Weights of a small mixture-of-experts language model, trained from scratch on English Wikipedia.
Size: 9 layers, width 768, vocabulary 32000, 124M parameters.
Below are experts of layer 4 (counted from 0) of a mixture-of-experts language model. Rows are named router (the router's row for the expert) and show model dimensions 384-447. Each number is 500 + 25 x the weight over its row's rms, rounded and kept within 0 to 999. Numbers have three digits each.
After each expert's rows: "raises" lists some tokens whose logits its average output raises strongly, later layers aside. This comes from a sample of Wikipedia text that the model never trained on.

# expert 17
router:513488502478531532481499461492505473521483482568485509526487518501487539489488501461491515504508483471530502489458458496476501435498527533527466506533425538473516501499467539489504535524458534
raises: "-", ",", ")", "\n", " of", " ("

# expert 4
router:486481522485494539464476459495465513500557498516520479489506486501507521513491493530484531553513459500529511566498503494515479508499481486488480502533508504495505488519460493469500490501465512
raises: "\n", " of", ",", " (", " and", " in"

# expert 6
router:503470493472504507495531534494449474524496492464479501468481529477499481573488501505487452492490481487530479485505459469498467510476489459517473502473468499536463473491491476515490538527506531
raises: ",", "'", " and", "-", " ", " ("

# expert 9
router:490525545431506460533531536511526487462482478500484528472495525471512471464496504443534526487515455509486499479506547497508518483482532518476527499488490512527494514523484495482494509502473502
raises: " and", " in", " as", " on", " with", " to"

# expert 15
router:503511482491498512531483476495496494545457529526485509518448540510499530503493495508503527529482472528511517489440499524532504475503514504498511552466470478508511498474487502522496528506445525
raises: " in", " In", " (", ",", " C", " "

# expert 11
router:537471500504557454483500461515517504472527476513482524468507477504503458519495489453505502539475536521507514518552518490496497533516495555482487459473552498472531521480505480470494467452505451
raises: " the", " ", " a", " an"

# expert 5
router:502514510499508457481501486479502510473461486501480488529461465465510501507515512499502517514559516453487497496516471460530541497480490475504535518540498509494506487488533531544501490533505475
raises: ",", " of", " in", ".", " on", "\n"

# expert 2
router:488516534502475491479513564507504554519481524518504517480572486509436505520475498523551482465545471530524494503487472528465510482515491518529516523474499510513466511542528523501503535527522528
raises: ".", "ek", "-", ",", "\"", ";"

# expert 3
router:479495479486515517470462497478463476465491512482509497564544532504464500443500502529461452483539484516503516464496480511474490505487481489517489482531557476507545508524493493505515503491515506
raises: " ", " 1", "\n", " 3", " 2"

# expert 8
router:520532529546473553495469490511441507545477491502506518552520482495498520461516520498491508471519541513519464500475496510509426495467520524457521516510521462469553480469470528484487445478499494
raises: "S", "A", "E", "s", "D", "C"

# expert 0
router:540510498449468529508510493495504483514523482496504470494490484542516536473491532510546512499504500483520549521498500509484487508526488473504549503523478457530444487494500470481481492489531473
raises: "\n", " |", ".", " in", ",", ")"

# expert 10
router:506438455557479526543511539470506506482494533477506488470463488470487496524512525497484484494454481454514481500514516515479510511506496481528509522505475458459427480458511511481490531508507553
raises: "\n", ",", " ", " |", " and", " ("

# expert 13
router:509493525503468474545479511463491534446494535487525489476500445526511520491503520550517472498475470482534492542514524527545508527496490494485482510464479514508482498499548488511497498532486488
raises: ",", " (", " and", "\n", ".", ")"

# expert 12
router:477525464489487515485545518512527482517517534509513487491536542492517488504491481520483500463478533521507481486505521476505520503488515455478483522475545517476472500526511475461497524481516462
raises: " and", " (", " |", ",", " /", "\n"

# expert 7
router:462513515532485538527495484506515524530508463472497455538522470501464500529521482532485530442519511545576501486483480502505485488480510520483554494504497493471474467517502506507515464492503530
raises: "-", "In", "\n", "===", "==", "The"